config.yaml
norm_place: "pre"
init_std_up: 0.0342
steps: 5599
Below are experts of layer 9 (counted from 0) of a mixture-of-experts language model. Rows are named router (the router's row for the expert), gate (a neuron's input weights, with its number), up (a neuron's input weights, with its number) and show model dimensions 0-191. Each number is 128 + 24 x the weight over its row's rms, rounded and kept within 0 to 255. Numbers have three digits each.
Before each expert's rows: a language model's description of what the expert responds to; "mostly gets" lists some tokens that are sent to it at least half of the time. This comes from a sample of Wikipedia text that the model never trained on.

# expert 5
Title-case words naming infobox fields or institutions, such as Production company, Country of origin, New, Music, National, plus some number fragments.
mostly gets: " New", " Music", " Star", " Lemmon", " Preceded", " Animalia"
router:135123133139127141081141153142120129123131151076156103138113142150110143099115101096096137136171134135136085126098109133159078130124115111139153046084152153117098126131119166148137126128155059108098142133140114118122065104153116127111115092154108166112148151087133110147131135134122130150074128135138134094151172098105097108105171123148156146172146140082127147136117124134083124106097140135090125093180160114107126148163160119115102154136116110105115153149093134133129133142130105124115130110105152116105116126141142095121104125127086161127095133098116118151118144083103152088
gate0:135143108125126141134088135114115162188098134117125138126068126115133121122164101125131120110138116128127106127113128138124092129139125132100118122147140080121170106162157125089144106131157142119126093123157147075197157140125093144134120145152104123139107112094148127135169141161134162130110137146085131128116104110113132126081144108178161150144102108136105126158125155153125137125138168173126084132182116124086078119152141158107119159117132125096157171174137139142099137148190149169115083125164099129129124123133102136123122144086126156085131131092156114140126152102084101142
up0:153155108140112098123130125145113104123172107129102126172116127136115127076146178128118125139109121144073095151144147147085106175117149179140100119136127136139161117141155117090140096092112143098104123138137136117147136098118127166155179086097112084108142116122146163189099126123140109127105106159135145103127125113136127122094168105151137111157154157118139126132158144096115087126080116127154138162145120139143065174125176114125117100133160109139151107121111135140160148137127105107107103099124157138080147098133085110120098171129116135083106140126115119115144132146092149091

# expert 18
The word in or In before events and dates, plus month names and years, often in sports medal or championship results.
mostly gets: " during", " June", " July", " December", " November", " October"
router:133115145162148185124163102133135111109154081158116132095094140138108130158139130152143142147140158125125160136103153103164122149193123165105118120115132128164149114084135149091123141149139184104128162118094160093123099145081147129092122100150108133123152130134117125164126094152100132111185128121116148156104104175134128131117130148143117124124117108145101156156132155153108112108182153150130056143144134152147140178148142123121117132123169139128131143104119123127131147098096131127089126080141143133097120117131194132165098107115155121136181117102161118117154119146104127154
gate0:110152139118109142177121133137119139123075103118175147184131161117112128103070161136106128149157100123087125122133126119088112127129114157161085168134100140093148167113131085118155128131175129140112145130112146134132105142125087111170135143192141134151112095117133136084173093147129176099157096162154133147103060113123107144115116114123139118133141119125083137144128151119104121103131101137084130131126182150111163102169140104106117112105139158156128104103105133124095142113117095147156112169142148140142111103118141119141124135107110122154107128184163146142116141109113116095
up0:190130127132128135153124137154112134103130086133153131145108123132114123103115130114106110123113136140119130159117157125129130142142097117095124148113140096113148113130097112109130138148133090121157170103130105161135109174093106145210097169124157114097103106131128166124134120121074105088099117120104098137103141154124135126157165140166122125176129153120132084128139114163086146088116136160120065135161154139133142142142130105147091082136115139161145128127126134159152115095119117157165153153167152090139118148086170164154137136117093124125126050151140097127108115141103152132

# expert 21
Pipes between numeric cells in election results and statistics tables, plus infobox labels such as Coordinates:, Born:, Weight:.
mostly gets: " ·", " (aged", "″N", "On", " Coordinates:", " (age"
router:142127159132129101123102067121140148156156145143118178093119147154161111144117128129107100144127116144135066092116117103089168116113156103117117178128144133128136106128172119137127135105155130131131082173084150128097148110106102109120141116138131135156085145141108156125062150130145181102143118120104095121124116109131105101132141168135102159108118127148148090093105093108187157134157166151165117153110128093132092144143149104106134092137168124131153156160137127112147126113160132106125117138123124138119172120097141160093118102112151155160161109127096165087104118103122140129
gate1:110101105105143114123106153119108115102170156163107106131127144147112181114134126164125115123135178131111123114113121096143170141092112106129122119126123110138178128113132149086136118139127160138131094114119139107118091132193072070091146148140145131137091118113113115128136131099084086126171144171121143157131137124174115101153129107133108128128049132143145102082159124125148150097083094169151094135125107096112115151153123138124168139143186131106160121143162128145146113117122117182126123071147128110125138092082141131138119146146142155124124146149103145118137136117128159126
up1:123160133117128137148091113137121123112134138132117119108122099109147179154173116116166128143137126158107106144184163139136169091116133111134145137116127088112143106139136099085155135132118132167128096158159125165125139157139150129112176106171114141154119114127114181142102138164104132102117150146093133141106179140134084075171163136129156143175088125163166122138124122152130122130120143133094105136149110106119106137151132138132151141158163138114153122146149118161130141125151113152116129130154139060145089094107114118127128138159131106141176080162162164189109140116127177100

# expert 1
Line-initial hyphens, pipes and bullets that open infobox fields and list items, such as - Founded:, | In Pisonem, • Born:.
mostly gets: "|", "-", " •", "==See", " Born:", "="
router:151119144130116172114120127129144181123147102124124095137093188136104091147149134129113119139084122148139099124152138100143164122189113138127157119120118114163153083098144085139197132106118152130119136146106100120140099162147140127118086115162124137124103145110130149154176134106161141117164131120111112145146121112124127162109080163091127124144099149127173097155104150105123115139160120133155108088132140108127134144126153132143155132119151128106133134172092139084150066145141151083115106111104171159100156156114136108092127095133116109127128103112083165153083117105114151139
gate1:143108124163129149120150134121164149159143154130168112127165084123164092101155171070137132107143110145126135158121067142109122168152141142143124118178142136187153114102157138133094181150148140121142107116120096103096120142106145131138155092136111125148079150121086155141155134126116130134143124116125116102169117111115125111120149170159152117137111099107094102114136153133075158138093100135099127117147079128096124105125109105178147096122118102089112118139143134093147122083102117134084122118128169168114125162121183114141139119170105118152127102135150149121118142095122120143
up1:170119138150128131143147134141103124124102135168151123111124122130161128140113110105123124146177120126123126163090137137116136111158118151158174127117174151116174125130122128137116160145145118188135087111133137181104117122141146115102149132142129139121142131186138162119159104095086118122147126129107139077106110134143152106086153064096071124120144110091160102128108141115129170141124119077162109167108153185096113159118133112085106100090139152124167135091110088108089175107129141131114108132098122121143171107147138146145130111114117118150169090144118129112128129111154093135

# expert 13
Word pieces carrying a sentence-ending period, closing quotes or brackets, and table pipes or digits ending a cell, such as election., touring., California.
mostly gets: "\".", "s.", "ed.", "ing.", " JPL", "es."
router:117125117150085094107108132120087114129166125094112124162134142146122109206124121104138071122112179130158099156123102134124160095140150127138166127129152149132130142180132164103136087146150150116113072147112103117148093126104146094088103132135097161103136133132172119111138113150127139126086159155148113194181128123125115123142100153137159134109099133112139107118093097136092147163098143118151139130111114119101169156134114147102116085114128159103143108161128143141124134125075096105131122123133170158097141114119108118079165116104120148115158108107137142120165140104126119114
gate0:129149116125131153129099079120134121108110102078141113182129110151123139175162128163126143127101153127117114105077118123144104145159166159140097153132133135097163083165087134064148128134095157155121148147101106103112142097126122138142117144105127109142150114110119137179130130140131128151164133124125115150117145123125116153159097110108107111178102141117131097116128132111109136173116173104160120125122098155128152121117122117127102102125183113091105172096191092121124150108150112147158148097126171091134177141119125152140144158157114126084117138141156175142167112135094125134
up0:101170137161151127132105123102088107154099130097143108168137109091108133114142135173127105119101122123106114147121143164118127138101172139116128149116131110140183087143104124131144089126114126181172129155158116104132113131118134122129112123129105116111137120114099130118113087135131161107141110126123069123145149141123110156120108166134114102144146184138107114151104156105131072097097169160130089130106085161116125075118104121140154126129152139086105111124169125149137149151148099158164169100135141107150139148151138130146142141125134128089056176113139128172169113111109147172

# expert 15
Middle pieces of South Asian, Middle Eastern and Central Asian names in tables and lists, such as Ab-ul, Vish-n-uvardhana, Bakh-od-ir.
mostly gets: " ", " Har", " Bl", "ș", "ö", " Al"
router:124133108092093181120116125191149118146144136105115123123137108136094118130140089089140109125146111141136139121148067139109153132144115169148121147115051105137160116160118113099116146140087099172124143127109127159126136102139130120148154132111101178135142146131140152134120091105136115102138125085147118124156113099127108117132120123109088118120101127085153151095153096137147132106129102154139130113123131115122102094138079109161173131160162112114119086174173099138115120099085132126156099110126130143150127124106099110112119171192140107148114104109130194124127094115096100105
gate0:110153114125136152150095126179122122148092096106141140112132105141139108150113150127147137084103095125148118121129099125139114162140140145094051133122130102106148123143126127176147159110146104124116142109106129112148163114067119053184113113118091151134128088129148116124141136158076137106120102079104136140086099090139082116103139123162141145131110138121148105134139169140132135160136159137147153159110121159145127106143127136115092133139091137161091123164154095135113155165148150133137170162134162119148137144094137131124116100121129155168122139094146171137165160115108130166
up0:148107127145129136137162118160095115136113053146115156144120156106151104129135130105117154126102140124126148165142110154124126100141125116122147070125168107139133131092124100131130081160075104107142173113151123120133144112135146108113092092176146102134113181091125160096084137121095131129080095114097106177119131116124167107172146130159147098127111130121121056075123097087122110114123145112169135149113139176164159121125102092157166152158076139127140133122132152102129115110124110139115116113148138148163140132122128103145114136097095149153117157148125128136126121122150121153

# expert 8
Prepositions, conjunctions and modifiers in the middle of descriptive prose, often species descriptions: of, in, by, among, various, using.
mostly gets: " more", " large", " make", " among", " various", " small"
router:175135144124121109114135167098127135121090133152173106097110129129156112144121163133139185131101095124160104135150157180066099139137131104120077099124147132123144138087149142160122136133159146112117131102161139131093132137127142124131156195134146105121121104125180165140100160107164107137085135110123135099116125142120124101111172128164117164129170150172080108118126165099096145169134112108115132164145153144145081123087121145106130147154149150136118182101132131117129159144166132133135123151125130085102108099126137128141147156094153153114138147153151144146130146158121121086
gate0:147118134140161110150127121086120090116139163103145124139127161126159115106155152156156127099110127072164097118109142169123139165153152174167121104148160114138096166084127092142124172147120129148115113174168153144123144137105120115151129095133181140139107145140122127131138124164153120091142128111139160104140138167129123114164111103138190174144124118106102157140108120145136143100094101102133157138140096135124160117131125118113129129107140119128144091174170091111089133149105167156157133123146139115173143119137142096118144190156103090147127120126108153096138116167113095087
up0:126162114150118142096131139109120118160132141149129134131146201127137154119133133132125117128121111075190160151103133120134133151138157097167135086141135141161137117059155111104171140142143161139103121120131119141119119167119119145140086133141100159094112076104122109147145123140156143097108128150118139106133102135156102079153095113138146157145134132108120123140079154117093110113092101111169145165098114150141199119103097135115127086151158158118083104166167106124107140164129162113114148150153116112169168121109110163134116123146120133146139129155162119140124153157096123106

# expert 11
Prepositions and particles after verbs in running prose, such as into, about, to, of, from, and some verbs following them.
mostly gets: " to", " when", " would", " during", " over", " have"
router:153116128120175131114130136107117149156123114161169120117136108082107145102111149140124154108115120154144082133137133146119107105089126105137105144108086114122117097112098130112108109114119119101177082110177161072099171154131116118180135175128134073140127154155105106111096158137128144126159134116122126112131114140153121083112159116144095106145157147103112138122164163121098131132106147153113131145130110133132145129071074128092136097133155145138121150102120120140126151143123160182089116122112091090122179110125103130164125115128145102114111159177170127157131122179104094136
gate1:140118145151091091106127122156140145089091116133141111091118131133130125127154165121133184115132145146124073142133147105106120139090126122173114152070130145131115105103140070131160150101160123084134122132113120102146112103160148113103178132124125081122084153125137158144131132123145142143141131124115100054155097136128110113118143146150102161187108100124131157161101144125135140122128121119124159134086118160094149155139126098135142099116156124192142121121115100134118148121165143126143114130156128093081110135153141159114142154168098116149158139115083110172146173105122131089
up1:152138098114165130148135146065143110135135120138111132143125116112114147132128125117159122152146159105131170079162139164165161137139086175121100098156127155081185142129167126137124150117068095111135139101135127156120106104084168093177110106132099167096130150110157138136112103126122120121167135108134136142084141093112114153149139119095142153082171205127118086126126116161108103141150158122137106116134131129158142141090149091100117130126139134096143141110145141127128132122115164150143123160149149148154106186128112134111138151115142099127145146155149116112100100145129148160

# expert 23
Auxiliary and main verbs after a subject pronoun or noun, such as was, had, were, have, especially the couple had two children.
mostly gets: " was", " had", " were", " is", " have", " been"
router:168128138163126089161150142089116107113141115133178128101123150130131113160097187164107137081152099162121094149134116149148123110095150099146100080120106136140079124124130116132140117116091135154126082118147146115094141111140126125153137180107144108151141115163111096126083194098170148139121112114118170096116115129146145108143163096115074108158106147103095123117135113144127134131122124124125097163123139114096122139083130126116140129134114107161134115098153124113127087115117119142110133128057089158156145122157092139157142084131095138127144154157117108101132113178122117144
gate1:132150173143139104150159117130103128110114153123143172124160100127115094125155149074109139101158116104125070126114104146150125133140159126105143112120115095111082133100101112171141115132093128107135113145120122124110141145120118146135159141115142119170133147135189097136138101147141124132150115150097136148145141125133166127093107137070151104137116134126148148129120115157103165085125134154170181111108117113167116166124167152113157104081125159170112145111089148121104127109104127115129093107126144158137142141144077104127130163113114123143108118048146151090172139147084088143
up1:144108104122149142147127075178105132150100165122158160141132118159143149128103174102149182147097148190113151165113112105139120111174142122138128133122170138157161103152093129151119160079136116104112115136115086139089151157107142111075114171090110110110132118125106132137137093148153076155102114130154117126132137174113100099146119111092169157150103125130134151107105115143123122100143148094113083125166106137101115116142132124119106114149157121133143142105134134127104109135194149111125108136126103129147130128135127150156102092089132139151123131156075153149127158128075111131

# expert 17
Mostly the and of in biographical prose before institutions, such as admitted to the bar, from the Cranbrook Academy, plus row-start pipes.
mostly gets: " his", " by:", " the", " The", "The", " Born:"
router:140111140152153099108133126115112125129138125155096124106126162182118089130153131139119093090131115118132137103130113109180147148130148116142096124116091109138109112121136134120138145116113159184126106144094132066120094164151115144128116122168136118092111145119080115153132195070135105134166106114069115099131144112170113122144092141134126142156114150172150148125121147170142123115152119080133122119188111089132104145144114121177155171100152126115111151146122119145161117085107109110111126084139108135124136173133134121145138118099101164102101116093089114103099096115148126146
gate1:120133092131134133126095140108160155140143109126129146113132111140090135115123155126095121182104151101137096134173104126123130133122177126124104078149102174078139147135151128133130140164114061186113124175144120144133129131123123103080157101102126117087115112099132136156151127110143115137116125133141180162123161121157127117113177089133135151112093090133160136159101195141098109134101109096145126140125128123121093119125136167158132141124165155111165129088125125142070162096170085088133126139121113138118109129129132128166135112139167131134161148105172135124131119115162149106
up1:131113111119124126130172121157120130141165105168147145141137066146097119119110112120115118103113104129146124155209108135105142137116132136147077098126124117104064122090152146113125159138108132184137107147148135134098126176113149059136177116088107169147115157119115121167174137096151113096111116109124118112149120117140109067106094078148175147106120122138152132132134153143133097144084114150152153121107157113166132147108106158095161144139146172139135125117132105136132153143134152115106159123126142131104089139099110129137097110137126132123143133108130182104142115144097120143